Experts of a small language model.
Size: 14 layers, vocabulary 16384.
Below are experts of layer 3 (counted from 0) of a mixture-of-experts language model. Rows are named router (the router's row for the expert) and show model dimensions 0-111. Each number is 128 + 24 x the weight over its row's rms, rounded and kept within 0 to 255.
After each expert's rows: a language model's description of what the expert responds to. This comes from a sample of Wikipedia text that the model never trained on.

# expert 20
router [158 123 105  88 164 167  88 107  68 164 153 127 156 133 102 119 117 122 135 100 111 133 145 154 145 120  89 119 114 170 149  86 135 131 120 102 111 115 146 165 136 120 134 134 103 159 167 144  97 117 133 160 155 126 145 139 141 149 105 164 164 142 120 152 127  96 145 140 119 137 114 184  92 107 117 135 177 145 147 127 128 155 162 149  95 181 145  95 142 104  96 109 159 103 146 168 119 115 152 132 102 124 130 133 141 163 149  86 115 117 151 118]
It responds to: The preposition by in "Preceded by", "Succeeded by", "Music by" credits, and prepositions like with, between, under, after following verbs.

# expert 47
router [121 160 138 136 139 153 129 101  97  94 132 135 152  95 145 157 112 147 151  93  86 101 172 135 120 142 133 164  96 143 110 118 118 142 103 104 145  98 156 166 144 145 103 170 133 109 147 139 110 153 140 153 159 112 145 121 108  83  93 124 154 139 143 125 107 102  97 105  98 110 121 167 130 118 160 156 159 106 114 130 136 123 156 142 103 157 145 136 158  96 101 116 158  97  95 133 113 153 159 152 106 152 158 152 149 158 153  95 145 130 139 151]
It responds to: Grab-bag of fragments: word stems like invest, arrest; year-final digits 3, 7; pieces ab, al, uk; route numbers.

# expert 25
router [101 169 138 131 132 125 155 122  98  87 177 120 147  76 143 156  87 114 126  97 108  76 137 149 101 122 179 181 116 129 123 146 152 151 122 140 121 149 173 153 142 137 109 119 118  92 132 128 162 122 104 147 119 130 141 111 104 102 122 131 126 143 148 146 111 153  82 127 135 147 103 141  99 106 141 132 159 110 129 154 140 124 141 160 126 139 130 128 130 100  85 126 166  97 138 119 102 191 165 171 115  91 171 124 140 161 143 100 128 112  84 121]
It responds to: Last digit completing a year after a 3-digit prefix like 189, 192, 201 in dated prose, e.g. 1890, 1920, 2012.

# expert 6
router [ 87 113 119  97  99  77 166 135 127 115 155 144 102 182 100 116 128 122 114 127 131  99  94 117 132 154 124 159 141  88 117  93 153 113 108 117 137 131 146 170 138  85 173 148 104 127 157 140 144 127 108 156 118  93 114 127 142 107 106 175 151 152 120 149 105 166 181 131 140 125 128  89 179 102  69 181 148 163 103 141 110 123 107 147 116  99  94 136 114 110 114 137 136  84 120 158  94 131 154 133 122 107 166 159 141 110 151  93 152  84 115 164]
It responds to: Function words joining clauses and phrases in running prose, mostly and, to, in, that, which, with, often after a comma.

# expert 51
router [154 127 140 131 145 158 140 152 107 122 158 123 146 120  94 131 110 128 165  94  93  94 169 108 155 100 145 137  97 161 108 171 121 126 120 116 142 140  97 154 156 151 112 157 107 133 130 118  98 115 109 150 158 165 137  94  85 150 173 161 113 138 162 149 100 120  77 125 139 130 124 116 101 137 153 126 138 150 111 166 156 134 108 166 105 159 139 140 121 101 111 134 119 112 113 114 109 125 173 152 142 142 170 134  90 139 145  98 158 143 142 147]
It responds to: Colons after infobox field labels such as Rank:, Elevation:, Category:, plus table pipes and row separators.

# expert 50
router [119 163 138 146 136 153 108  88  95  95 134 131 151 107 156 150 107 153 156  94  87  94 166 135 126 140 134 159  95 159 118 116  97 141 102 121 153 107 157 160 138 160  93 161 134 129 148 122 111 128 151 147 155  98 154 120  96  91 114 150 141 141 142 144 116 109  97 115 100  99 114 158 125 128 158 154 167  90 106 119 136 142 163 152 113 157 161 154 157 106 102 107 154  88  97 129 109 156 150 157  97 144 161 150 134 167 162  91 138 119 132 152]
It responds to: Pieces of personal names like Tolkien's ki, Matt, Mateu, plus birth-date numerals, would, and number words in biographies.

# expert 31
router [122 167 138 132 127 158 125  99 103  96 136 120 176  99 156 157 116 150 151  93 103  99 153 138 127 136 125 153 110 142 119 110 115 148  95 110 149  91 157 161 144 155  82 147 142 113 150 127 107 148 146 158 154 101 156 136  94  89 107 141 164 152 141 139 107 117  94 120 105 113 140 153 117 118 161 139 159 106 115 122 128 119 153 153 107 159 152 150 159 109  98 118 163  96  87 130 115 152 165 163  95 160 161 145 123 160 149  96 122 124 137 142]
It responds to: Unit abbreviations after numbers such as m and kg, plus noun endings and nouns like novels, Cemetery, recovery, cent.

# expert 36
router [138 145 133 105 153 149 114  92 108 123 143 126 155 110 142 156 123 134 154  88  93 103 167 127 156 128 137 156  95 155 140 119 141 141  92 125 150  92 149 152 162 150 102 160 129 118 148 145 101 161 148 163 136 105 151 121 113  99  95 153 171 143 124 149 117  96 102 120 102 128 151 154 127 136 127 118 152 104 137 117 117 123 153 140  83 172 155 169 171  91 100 117 161 101  83 142  93 154 153 139  88 119 150 169 126 152 135 100 147 126 119 142]
It responds to: Stray capital letters in codes or abbreviations, plus commas, periods and table pipes ending cells, as in A3 Motorway, TAK1.

# expert 11
router [119 141 126 106 151 157  95 105 112 111 129 126 156 109 168 153 107 135 151  92  98  95 170 146 140 144 153 156  89 137 138 117 126 139 108 123 161  97 163 154 154 165  93 173 124 126 161 119  93 152 150 156 149  93 162 123 116 101 100 155 152 135 139 150 117 121  91 108  93 119 124 143 140 134 157 136 158  97 125 126 113 138 156 139 103 158 143 174 165 110  84 115 173  93  84 144 124 164 144 163  88 132 148 153 135 152 164  97 131 103 151 138]
It responds to: Sentence-final periods, question marks and paragraph breaks, plus year prefixes like 199, 200, 201 after spaces, dashes or brackets.

# expert 46
router [132 148 143 117 157 172 118 119  93 106 125 126 158 105 150 143 133 153 172  70 103  97 144 135 114 138 129 142 121 138 115 102 106 140 113 125 143 101 160 158 159 163 105 166 107 105 150 136 114 159 170 148 159 143 153 129  90  97 111 149 159 133 134 125 108 101  95 116 108 100 123 135 128 103 169 131 179 116 103 116 134 118 141 137 137 161 158 148 161  89 123 122 163  98  93 128 132 125 165 161 108 156 175 135 135 151 146 107 148 125 141 144]
It responds to: Name-initial capitals and months in sports tables and lists, such as At in Attila or Atalanta, April, July, S, R.

# expert 26
router [115 133 127 116 129 159 123  75  95 117 118 107 139 106 144 159 109 156 139  88  88  94 169 126 111 136 141 126  91 155  94 111  85 120 101 111 173  89 145 142 155 153 109 153 139 106 134  94 127 145 149 145 170 128 146 117 110 103 116 114 157 135 137 123  95 104 121 130  94 112 142 158 122 114 153 150 165 127 154  99 145 142 132 157 119 160 154 125 153  98 110 152 150  80  96 136 103 153 159 162  87 163 135 166 136 130 154 107 148 121 170 134]
It responds to: Short word pieces inside words, often foreign names or technical terms, such as on in phonemic and tendon, ad in nad, ó.

# expert 30
router [118 139 135 116  98 169 134  89 125  82 135 139 151  99 127 137 122 142 125 119 142  98 117 132 119 120 162 184 129 101  89 123 135 170 121 103 128 105 131 161 145 168  81 120 132 108 163 151 137 106 156 150 129  87 139 158  95 109 114  96 130 127 141 104 108  75 124 111  95 129 144 155 129 139 137 158 145 128 140 144 116 156 136 162 115 172 147 153 137 146 115 172 165 144  98  95  97 129 152 148 125 143 146 153 119 124 127 130 111 134 146 166]
It responds to: Country and nation names in location lists, results tables and captions, such as France, Romania, Netherlands, United Kingdom.

# expert 23
router [175 133 145 152 149 166  83 146  83 160 119 142 125 129 127 153 135 135 151 110 142 128 125 138 158 101 156  79 105 135 136 147 133 128 120 104 154  99 100 171 121 175 109 123 149 131 148 165 104 121 154 155 136 106 170 139 122 111 186 159 164 134 123 158  95 157 133  89  88 127 143 145 129 153 159 110 145  88 123 140 157 128 106 191 104 137 149  98 140 112 121 135  92 128  85 119 135 109 156 141 143 113 131 111 148  99 157 102 154 129 135 140]
It responds to: Line-opening table pipes, pipe-plus-line-break cell ends, bulleted dashes, section equals signs and line breaks in tables, infoboxes and lists.

# expert 61
router [128 169 143  99 144 176 130  97 104  92 112 129 148 105 149 154 146 137 152  91 139 103 171 123 117 136 120 146  74 155 126 115 101 124 106 107 147 102 138 144 163 156  81 156 116 127 142 126 122 125 161 162 162 113 157 108 108 100 116 139 158 115 116 131 107 120 116  98  89 134 116 146 109 123 167 147 161 115 132 134 137 129 132 171 102 157 164 141 155  92 138 123 143 102  90 144  91 151 159 171 112 161 139 155 143 125 136  99 121 153 101 152]
It responds to: Word pieces completing names of players, clubs and stadiums in football squad and results tables, e.g. Ley-ton, Tsir-ion, Mol-alla.

# expert 52
router [122 174 125 119 135 157 101 101  98  95 154 125 160  91 155 140  98 153 148  90  99 100 152 140 139 123 152 162  94 137 119 119 132 143 105 102 169 102 160 156 146 145  95 159 142 106 161 134 113 152 157 152 155 106 151 119 111  96 105 143 151 146 138 148 119 120 105 105 103 118 141 168 125 116 162 146 166 108 111 127 146 139 155 151  94 164 162 152 162 109  92 117 155 100 106 113  94 147 160 155 101 138 161 159 162 163 152 108 143 136 145 145]
It responds to: Year pieces after a preceding year piece, such as 201 or 191, and words completing titles or terms, such as ational, lecture, comedy.

# expert 8
router [122 171 137 137 135 170 122 110  92  96 133 118 162  95 155 147 122 140 145  96 106 112 171 144 113 146 128 154 100 160 130 116 112 151  94 117 142 103 155 153 159 154 103 154 132 118 157 117 106 157 158 147 167 119 156 117  99  93 102 156 155 140 146 147 104 103  97 131 101 109 123 149 120 143 160 142 158 102 137 105 128 151 143 138 103 160 166 157 150 104  94  95 166  92 112 133 122 149 155 152  84 158 176 159 134 156 162  98 143 132 142 146]
It responds to: Digits, en dashes and decimal points inside coordinates, scores and table numbers, such as 43.9 in coordinates, 4–1, 10.54.

# expert 17
router [114 179 117 133 135 157 122 110 103  97 152 147 155  88 149 154 148 162 138  88  78  98 173 145 130 121 140 163 107 130 123 118 111 137  86 120 153  97 166 157 144 152  89 152 141 112 144 132 115 133 131 150 143 104 143 112 102 106  91 130 162 156 134 145 113 106  90 113 114 109 136 141 121 127 141 151 155 108 124 125 136 145 145 131 111 157 169 161 159 111 105 118 164  95  89 126 115 156 151 159 112 139 154 147 140 162 144 113 117 135 154 162]
It responds to: Last words of institution, party and discipline names, such as University, Army, Labour, physics, plus acronym endings and year-final digits.

# expert 1
router [125 134 103  97 135 145  99  93  95 123 121 139 149 101 133 137 108 130 116  99  74  95 164 140 150 157 129 149 111 173 142  95 138  90  96  86 171  90 148 125 153 109 117  92 143 135 135 139 130 143 117 125 129 116 135 108 102  92 110 159 141 133 120 166  98 105 140 130 115 127 163 139 113 129 130 122 165 109 129 133 123 138 146 123 104 175 164 131 172 115  70 133 119  91  84 140  91 177 179 124  97 130 162 146  95 151 105 101 134 160 167 132]
It responds to: Commas, closing parentheses and quotes ending a name, title or list item, e.g. Gumnaam, / Leone, / ), / ",.

# expert 53
router [163 128  96 153 111 139 139 130 145 139 160 143 136 152  98 156 140 140 129 102 153 123  99 128  90 125 144 159 142 143 131 113 146 151  92 116 172 126 125 168 153 143 102 113 134 132 135 139 125 140 135 165 195 112 151 111 120  81  82 150 115 153 126 167 139 115 162 129 118 136 140 142  87 121 164 144 146 108 101 130 145 144 118 165 129 170 145 108 170 107 126 137 136  80 103 117 168 140 171 176  92 131 128 156 105 152 120 172 156 141 109 154]
It responds to: Pipes between cells in the middle of numeric sports and results table rows, plus semicolons in sequences and words like only, just.

# expert 4
router [150 155 123 103 119 147 116  86  93 111 147 106 142 100 127 158 161 149 171  99 104 108 166 124 135 132 125 164  97 122 109 103 106 124 125 108 162 113 130 142 133 133  81 150 128 130 155 123  99 138 162 155 160 106 161 111 118  90 111 130 164 154 130 142 127  94 107 112  99 117 116 159  99 107 172 157 142  95 125 159 155 146 147 145 127 159 155 142 158 112 105  94 151 108  87 148 116 171 147 159  89 145 135 141 125 133 164 109 155 144 148 130]
It responds to: First pieces of proper names and words, often capitalized, in tables and lists, such as Rom, Mc, al, Col.

# expert 43
router [163 103 130 107 117 178 123 129 142 118 131 140 151 118 130 122 109 116 160 102 124 114 171 109 125 129 111 164  99 171 111 141 128 123 140 145 142 140 113 151 118 185  92 127  92 122 110 161 104 117 135 149 158 112 128  85 109 115 125 143 140 115 158 149 107 100 106 100 113 121 144 108  90 130 157 146 144 151  89 159 168 152 108 126 126 165 135 144 178 102 107 119 134 105 108 142 117 151 155 161 129 125 101 154 114 161 165 118 137 158 138 170]
It responds to: Colons after labels or scores in infoboxes and match reports, e.g. Capacity:, Utrecht:, [10–8]:, plus degree signs and table pipes.

# expert 12
router [125 159 109 129 150 137 114 127  88  92 149 109 146 110 131 144 121 137 148  98 114 107 165 140 157 142 146 150  89 125 162 113 126 151  99 122 175 103 161 164 154 153  87 176 124 118 158 127 118 152 147 158 139 116 159 139 101  99 105 157 152 142 142 163  92  87  96 134  93 117 140 158 145 121 165 130 151 102 112 154 132 148 147 135 100 152 159 162 157 105  93 133 162  98  91 133 120 139 149 157  88 165 162 139 119 149 165 102 134 115 139 143]
It responds to: First three digits of years such as 200, 201, 199 in dates, tables and parentheses, as in (2003–2021) or In 2006.

# expert 55
router [133 166 134 132 135 147 120  94 107 104 146 132 158  97 146 172 120 156 138  89  96  94 171 132 141 157 135 139  90 141 120 106 108 153 100 131 153 119 174 156 142 150  70 151 154 102 146 140 120 151 132 154 149 101 150 119 120 111 100 137 141 157 144 146 123 106  96 132 104 108 123 156 119 132 167 157 147 112 114 136 131 138 157 144 108 162 155 166 160 103 115 125 163 102  98 111 104 157 155 155  96 138 164 155 153 148 154 110 124 126 143 151]
It responds to: Parts of country, state and institution names, often after the or of, e.g. U.S., Montana State, California, Minister.

# expert 60
router [143 142 143 126 118 141 120  94  88 126 144 116 140  93 142 156 101 103 173  97  90 135 179 140 142 142 121 137  89 133 140 151 122 157  95  95 119  83 152 128 148 138 131 148 114  88 145 160 104 146 161 143 158 126 149 129 102 109  97 110 155 135 124 124 117 141 100 115 111 106 119 148  82 127 155 158 161 111  92 119 131 110 144 126  95 163 144 164 170 110 117 104 163 146 104 139  87 138 157 152 110 125 133 157 130 167 141 122 128 123 119 132]
It responds to: Capital letter starting a surname or name part, often after Mc or a first name, such as McFadden, McFarlane, Fathollahzade.

# expert 33
router [132 170 157 138 149 168 124  95 115 104 143 114 146 113 130 157 127 174 159  73 118  93 167 155 107 123 126 130 110 145 129 138 100 170 121 146 176  88 166 162 153 156  82 154 141 148 146 103 131 138 139 161 139 114 157 152 100 109 116 145 160 146 134 155 120 131  84 135 101 112 105 168 120 109 153 140 164 101 115 122 157 145 159 161 127 158 147 134 134 109  83 101 144 105 123 126 122 138 174 168 118 179 152 159 113 157 136 116 127 119 160 130]
It responds to: Everyday nouns and adjectives such as time, two, new, early, single, original, often in infobox labels like Running time.

# expert 24
router [119 145 145 109 102 130 148  90  79 133 120  99 120  93 111 156 128 144 118  82 130 100 172 149 120 114 141 150  95 143 101 137 105 149 102 124 144 104 177 140 172 169  91 164  96 116 158 132  98 142 145 131 132 123 163  94  93 110 116 132 177 156 144 122  71 116  99 130 103 111 150 136 140 132 155 144 138 161 134 119 119 108 140 150  99 176 135 116 169 112 139 123 155 101 133 113 107 127 149 167  92 128 114 174 145 158 141 104 137 149 123 129]
It responds to: Word-internal pieces such as st, s, ers, St inside names and words, as in Amherst, Prestige, Chestnut, Stafford.

# expert 38
router [113 165 140 137 134 150 104 108 121  93 113 165 158 100 159 154 141 159 131  78 113  94 173 139 135 133 131 158 101 147 127 129 122 146  89 119 146  83 141 163 151 151  77 154 162 119 162 134 132 147 144 164 155 124 151 129 106 125  95 142 145 131 120 151 105 102 106 113 109 122 147 166 142 111 145 150 156 111 111 137 103 148 134 149 103 166 131 139 160 108 103 140 145 115  75 106 102 125 157 159 116 141 151 152 131 144 150 103 112 111 141 177]
It responds to: Place names, nationalities, institutions and months, like California, English, Museum, April, and the 000 in amounts like €250,000.

# expert 37
router [126 170 130 119 132 168 137  90 102 103 106 123 144 113 129 143 138 150 153  81 110 107 176  99 124 124 125 157  89 157 120 124  92 131 107 120 159 107 155 125 144 146 102 135 142 113 136 139  96 130 148 135 161  97 144 127 116  87 114 124 147 127 124 147 120 120  96 134 109 111 152 152 129 137 174 144 148 106 159 123 166 119 119 150 100 160 157 123 165 107 109  92 158 114  86 124  91 146 157 157 101 154 155 162 120 139 135 130 116 104  96 152]
It responds to: Middle and final letter pieces inside proper names and foreign words, e.g. Tor-o, Fer-re-ira, viol-ino, Baxter.

# expert 42
router [142 155 153  82 107 166 122  79  93  91 131 141 148 112 112 147 104 126 150  81 130 106 152 103 151 100 137 108 103 142  84 146  99 164 125 119 149 116 165 134 138 154  80 150 167 147 135  88 134 123 165 139 154 127 161 128 113 114 106 142 158 118 152 135 110 104  91 119 103 112 136 155 103 148 134 154 153  87 141 100 139 117 117 141 113 152 170 128 164 120 105 103 165 112  97 135  88 145 166 148  88 181 141 153 148 141 167 121 105 113 101 136]
It responds to: Final vowel-ending pieces of personal first names, especially female names in sports results, such as Magdalena, Krista, Svetlana.

# expert 56
router [103 174 126 176 127 147 164 149 112 111 144 123 143 135 127 158 155 179  81 110 140 147 118 143 102 136 120 145 108 133 158 105 131 132  75 173 120 158 151 163 133 162 102 122 107 160 162 128 114 150  84 159 154 111 111  94  91 150  97 105 160 134 133 137 132 137  87 151 102 110  62 144 102 163 132  92 126  94 123 126 108 160 117 127 123 134 145 154 136  96  85 121 162 129 143 141 144  75 146 100 112 178 151 123  93 104  94 161 132 145 142 133]
It responds to: Digits ending years like 2008 and 2013, numbers in parentheses, and acronym pieces like DIFC, PS2, JPL in tables and lists.

# expert 59
router [114 161 146 135 127 155 119  96 109 100 136 114 162 106 157 144 137 142 151  94  95 102 154 123 128 156 129 146  95 138 114 139  99 149 108 112 144  91 150 147 147 156  96 165 127 122 143 122 114 152 160 149 153 104 170 119 105  80 101 133 158 154 132 144  97 115  99 121  89 115 127 152 124 138 149 150 164 108 130 113 141 133 136 162 104 168 156 146 158  84 105 117 158  99  98 135 110 173 151 163  98 164 165 169 128 154 159 106 151 133 133 143]
It responds to: First or second pieces of split ordinary words and names, such as b-ak-ery, dec-isive, Laz-io, -S-ieroszowice, short, hot.

# expert 54
router [130 129  83 144 140 143 118 153 103  88 147 101 142 102 106 126  95 133 149 110  93 161 158 164 104 156  90 160 109 174 146 122 128 119 117 126 172  80 142 128 132 146 108 189 143 102 114 135 101 135 161 176 140 148 134 130 139  89  76 128 110 100 126 111 147 101 140 150  82 124 150 130 125 105 131 103 127 103 119  82 101 155  87 145 131 166 165 151 154 120 123 123 119 103 106 126 159 151 157 139 124 104 101 122 112 142 145 117 120 137 175 101]
It responds to: Blank spaces, dashes and signs in table cells or before figures and years, as in empty election-result cells or " 1.0%".

# expert 63
router [ 79 131 171 164 119 126 123  92 112 159 129 118 152 148 111 108 120 175  77 124 135  82  94 149 150  90 158 146 137 102 145 112 132 100 104 100 126 149 131 178 173 159  91 140 136 163 154 123 103 137 126 180 163 128 127 107 105  88 103 135 170 132 127 100 120 122 110 145 110  69 114 129 152 122 149  95 148 118 127  96 121 144 129 140 158 136 122 139 121 104 133 127 129  99 122 101 131  96 149 170 115 174 156 158 146  87 112 116 159 113 151 106]
It responds to: First word inside an opening parenthesis, such as (to, (as, (in, (age, plus prefixes non, pre, un.

# expert 7
router [154 117 146 169 134 137 136 158  86 101 118 149 146 105 111 134 106 103 111  99  97 150 156 117 114 144 123 157  82 106 116 123 139 144 129 139 128 102  99 173 146 150 135 160 172 142 120 130 150 145 161 179 175  96 174 155 123 125 122 136 116 168 153 114 123 102  97 140 113 140 136 115 142 141 164  91 163 132 177 107 116 130 119 134  95 165 132 111 168 133 110 145 132  96 124 162 117 136 169 160 139 127 172 104 165 143 149  99 108 105 141  92]
It responds to: Hyphens, en dashes, pipes and line-initial list dashes in lists, tables, taxonomy boxes and date ranges, e.g. - Synonyms, 1987-12, centre–back.

# expert 58
router [ 97 163 137 172 149 133 141 128 109  65 129 112 147  94 132 130  98  94 127 160 103 107 163 139 150 163 169 168 141 141 123 113 111 133 104 124 126  99 146 148 150 102 110 134 130 105 134  99 133 121 155 140 138 140 143 149 108 104 119 150 113 112 115 141  89 157 121 140 110 120 148 137 147 138 123 138 146 104 135 154 126 135 161 136 126 158 149 150 157  98 117 102 174 110 125 147 136 131 150 146 100 127 175 125 138 160 156  88 142 136  82 143]
It responds to: Bare space token before a year or number, as in In 2024 or table cells, plus ordinals and quantity words such as number, second, total.

# expert 16
router [ 69 155 150 133 100 152 130 127 120 100 164 147 129  99 166 129 158 120 114 134 125  65 169 166 125 175 169 137 138  96  77 144 125 113 115  99 172 121 152 128 139 141 118  92 115 108 150 122 124 143 173  96 146 128 137 135 135 122  85 119 132 166 114 129 113 119 133 101 111 122 161 162 146 132  81 167 153 130 170 152 128 114 134 157 133 145 105 175 108 119 115 164 126 117 154  97 101 170 131 140 104 150 125 142 128 151 137 146 136 106 131 155]
It responds to: Noun-forming suffixes and common nouns after the, a or his in prose, such as ations, species, evidence, conditions.

# expert 13
router [113 149 106 131 133 146 129  99  93 101 126 123 146 121 148 136 105 128 131  90 106 103 163 149 140 133 151 143 118 134 128 125 127 137 115 116 168  98 171 145 138 161 104 173 122 126 148 146 105 136 180 158 151 134 156 108  94  97  93 149 151 125 131 142 113  83 109 108 102 105 148 154 109 136 160 160 150  84 115  93 122 158 101 123 109 161 154 142 178  94 104 100 154  93  96 130 126 162 145 144  98 144 144 155 157 161 141  90 131 133 157 150]
It responds to: Sentence-final periods with paragraph breaks, heading ends, table pipes ending rows, and auxiliaries like is, are, were, did, would.

# expert 2
router [108 129 171 126 125 152  83 123 119 139 158 152 160 104 151 147  96  94 170  81  75  94 135 136 151 129 156 132 116  87  96 117  78 122 121 113 160  83 159 133 147 147  99 133 130 116 153 148 145 157 141 139 145 133 121 120 131 115 104 118 135 145 127 155 103 127  91 118 104  93 144 139 122 100 141 164 147 100 122 118 107 163 160 145 128 148 135 127 134 113 104 111 110 116 111 110 125 146 145 151  90 153 134 160  93 169 153 107 146 108 155 139]
It responds to: Prepositions like during, along, into, for, and pipes in tables, plus word pieces inside Latin species names such as Myriopathes panamensis, Protarum.

# expert 9
router [112 117 122 165  99 174 168 148  85 151 153 141 133 127 140 148 127 144 115 136 136 134 107 155 111 120  92 160 139 104 116 126 112 151 104 185  86  85 162 145 135 140 151 123 116 128 150  83 135 134 138 155 119 141 123 126 115 126 123 137 114 112 143 109 108 166 111 145  77  89 109 151 112 133 140 128 144 113 167 109 180  87 175 127 137 152 113 106 101 150 113 106 124 121 119 161 163 105 108 149 111 147 136 126 118 139 121 146 158 165  99  92]
It responds to: Opening parentheses and first words of article lead sentences after = Title = headers, such as (stylized, Authority: (, The, In.

# expert 18
router [171 117 158 127 159 153 139 124 105 164 175 153 152 166 115 126 134 132 134  99 141 150 146 111 133  92 110 117 140 119 156 185 140 156 106 139  96 147 144 161 131 180 111 164 156 163 128 107 134 150 116 162  88  80 140 134 113 136 131 116 140 107 106  97 123 133  50 133  90 141 132 114  95 145 148 126 122 140  79 121 100 122 147 133 109 130 162 130 142 136 145 128 122 103 145 143 144 135 160 186 120  93 119 107 117 143 111  83 138 139 144 135]
It responds to: Line breaks, list dashes, sentence-final periods and table pipes that begin or end entries, as in "- Species:" or "- Origin: Japan".

# expert 35
router [143 156 124 124 163 146 107  99 107  96 113 116 151 110 166 163 139 128 134  90  94  95 163 145 121 144 123 147 114 155 126 108 124 138 109 112 176 104 156 166 147 167  96 169 105 114 136 123  89 165 146 156 154 127 156 104  99 109  99 149 157 147 137 145 110 103 103 109  95 113 112 135 114 132 148 135 146  90 136 114 126 129 138 137  98 157 148 155 137  89  89 114 147 100 100 135 119 148 160 154  91 161 149 140 113 133 163  90 134 138 128 128]
It responds to: Digits, numbers and colons in sports squad and statistics tables, like squad numbers 13 and 6, times 32:02, prize amounts.

# expert 32
router [124 143 117 141 107 154 122 102  81 162  94 128 148 101 133 138 146 142 123 108 121 107 113 114 143  84 100 132 161  97  82 118 134 185 130 106 115  93 136 187 146 143 133 159 135 101 188  87  80 139 134 160 168  91 163 124 100  98 146 152 129 128 130 121  98 141 121 118 105  99  86 144 126 109 142 177 156 118 127 100 105 125 137 150 150 155 128 126 107 126 111  98 114 115 134 133 114 115 150 161 136 156 151 166 142 138 120  92 151 102 122 133]
It responds to: Word beginnings right after an opening quote or article heading, like Chinese after "= Name =", "well-constructed", trans, plus and, of.

# expert 41
router [ 69 178 138  90  79 124 121 112 112  78 152 119 121 108 114 147 106 106 111 149 133  86 152 158 118 128 166 141 153  91 137 121 120  87  98 109 165 112 131 163 143 139 131 119 101 144 153 148 107 124 157 110 147 139 142 127 118 145 100 118 153  85 127 143 115 115 164  84 130 110 140 134 116 163  81 165 162 118 125 124 106 148 133 122 102  62 126 142 103 121 131 128 128 111 176 128  95 159 162 158 107 139 143 142 146 142 143  88 116 140  94 132]
It responds to: Main verbs and participles following a subject or auxiliary in prose and plot summaries, such as used, found, threw, indicating, considered.

# expert 49
router [100 166 110 129 139 154  94  99 116  90 137 110 142  86 161 139 136 137 135  97  79  93 147 140  98 149 137 161 124 154 113 100 137 157 102  99 154 105 160 151 143 146 102 169 112 105 158 125 111 149 122 146 150 121 148 113 100 110 104 129 151 136 110 149 112  92 101 102  97 101 142 176 118 132 153 155 155 112 144 138 168 120 141 149  97 137 169 147 157 118  99 112 170 119  99 124 137 152 161 163 107 166 157 143 118 149 135 116 136 126 146 151]
It responds to: Digits and numbers in release, album, game and sports contexts, e.g. PlayStation 3, 2013 album, $850 million, counted votes.

# expert 62
router [140 148 126 108 115 148 116 104 101 109 145  83 141  95 141 163  91 146 184 111  94  98 149 132 119 138 129 155 105 153 134 118 107 143 108 124 157 109 160 156 146 156  89 151 126 101 148 111 115 140 136 165 142 112 149 135 104 106 117 156 163 132 153 139 106 121 116 133  91 122 119 150 118 111 150 130 156 105 116 124 113 143 150 163 118 160 143 137 172  91  99 130 158  96 103 116 102 150 152 165  98 154 150 163 124 138 169 103 129 124 152 140]
It responds to: Decimal points, numbers and name-initial capitals in election results and data tables, such as 29.4%, 103 votes, and which after commas.

# expert 34
router [ 95 147 140 101 125 133 121 113 102  74 113 126 112  99  93 176  90  93 112 108 124 109 117 177 117 126 135 104 129 108 157 136 115 111 124 143 159  99 170 113 144 168 110 112 104 158 145 142 124 110 143 111 144 114 156 122 126  98 117 113 135 108  99 158 132 119 122 126 151  99 153 141 150 122 120 161 141 124 154 104 121 163 136 171 116  84 138 105 114 102 102 162 142 140 126 146 137 142 135 148 117 163 136 136 160 130 123 107 134 147 142 167]
It responds to: Main verbs and past participles after was, is or a subject, such as introduced, made, known, released, became.

# expert 40
router [ 97 127 101 137 144 131 123 105  93 130 126 137 141  86 136 146  93  81 159 107 118 119 150 137 157 131 134 167 152 133 169 129 105 162 121  95 143 108 159 151 149 137 111 153 106 121 146 123 114 139 181 154 157 138 161  98  86  88 100 136 154 119 151 128 120  99  86  91  87 106 119 144  97 110 159 170 154 103 121 108 133 114 154 137 126 155 155 122 157 121  94  93 126 102 144 154 110 140 150 131  82 122 135 149 147 163 138  85 128 150 156 128]
It responds to: Common function words and linking tokens in biographical and descriptive prose, such as a, and, be, is, of, and colons before listed children.

# expert 29
router [137 159 128 128 130 154 123  90 107 105 127 116 149 105 146 159 113 146 153  92 109 105 157 169 145 151 106 146  98 141 147 108 116 146 114 115 164  99 146 174 152 150 101 153 110 115 141 122 107 150 149 157 150 115 153 139  98 120  96 156 137 131 112 130 115 101  97 113  93 109 114 171 121 116 175 147 160 127 117 121 132 133 136 135 131 167 145 154 161  96 103 101 149  97  95 126 132 142 147 163  96 159 158 148 149 155 160 115 135 121 154 151]
It responds to: Content nouns and months after the, a or of in sports, politics and awards text, such as football, Court, votes, April, and $.

# expert 44
router [ 77  92 104 115 109 104 110 136 154 117 143 117 133 172 121 118 116 144 120 106  98 134 102 142 145 147 129 125 148 145 114  81 120 124  93 103 146 126 121 154 135 128 169 120  99 170 117 149 150 131  84 162 107 164 129 103 124 131 111 179 135 174 145 139 121 148 163 128 177 110 115 129 117  99  82 168 135 126 100 144 120 114  81 128 122  61 105  79 124 133 116 125 141  80 139 129  97 146 161 120 150 115 140 165 166 117 170  74 175 112 142 163]
It responds to: Prepositions and function words after a verb or noun, such as for, to, in, of, on, about, as in "penalty for", "capacity of about".

# expert 19
router [150 170 139 144 152 166 138  98 114 117 169 117 141 121 152 150 121 146 109  88  90 129 146 138 103 114 152 122 128 144 131 152 138 134 138 124 145 137 122 177 137 150  90 163 122 107 142 116 105 184 101 157 155 146 154 129  70  95 109 130 149 155 130 152 103 144 118 157  99 107 102 171 125 108 152 137 133 109 124 142 166 116 140 134 122 138 151 140 141  94 103 104 188 108 105 133 159 127 172 131 122 166 151 144 132 102 163 122 165 126 120 152]
It responds to: Numbers and pipe separators inside data tables of election results, football squads and sports stats, e.g. 1,598, aged 23, Apps.

# expert 22
router [162 151 142 121 114 145 143 122 106 139 145 144 144  98 162 140 120 178 142  96 112 119 172 151 131 169 108 146  76 173 155 139  89 125  90 150 138  83 149 123 139 153 134 124 108 128 111 145 132 119 135 149 123  92 104 121 145 120 104  97 156 131  86 122 132 124  94 172 118 158 138 141 101 114 149 121 142 126 102  93 151 146  87 140 140 165 124 144 185 110  99 120 141 126 112 145  89 179 165 123 104 121  96 161 101 132 120 144  92 120 144 111]
It responds to: Letters, digits and symbols inside designations, coordinates and times, such as asteroid codes like 2002 GM, minute marks, km, and slashes.

# expert 28
router [110 155  95 127 117 149 117  98 100 114 152 128 152  88 154 141 120 157 136  93  97  84 149 123 123 132 146 151 108 135 113 119  97 143 105  98 145 105 173 169 146 151  87 155  95 106 148 153 107 158 162 146 159 101 151 102 113  87 106 148 157 147 147 150  96 101 102 104 104 110 148 155 146 120 142 149 151 109 132 139 144 147 151 122  90 158 140 133 171  96 120 132 161  95  95 107  98 160 163 169  98 138 147 155 135 157 156 102 141 122 118 141]
It responds to: Word-final suffix pieces on nouns and names, mostly plural s, plus ers, es, ors, ies, as in Publishers, DVDs.

# expert 0
router [114 151 124 142 147 142 127  98 113 156  81 108 157 115 119 166 132 123 102 112 119 121 107 107 109 119 140 116 131 101 129 144 119 147  94 101 116 150 150 156 136 154 145 178 118 108 175 145  87 137 149 145 140 142 162  82  79  91 139 102 138 146 120 140  93 118 107 151 118  81 110 162 145 106 156 134 179 126 112 108 121 122 130 167 120 108 164 108 139 132 141 107 154 107 116 130 105 133 142 156 153 157 164 153 131 173 108  95 148 150 116 105]
It responds to: First piece of a word split into fragments, often after a quote, bracket, heading or hyphen, such as Premise, generally, Pre-Fall, PLO.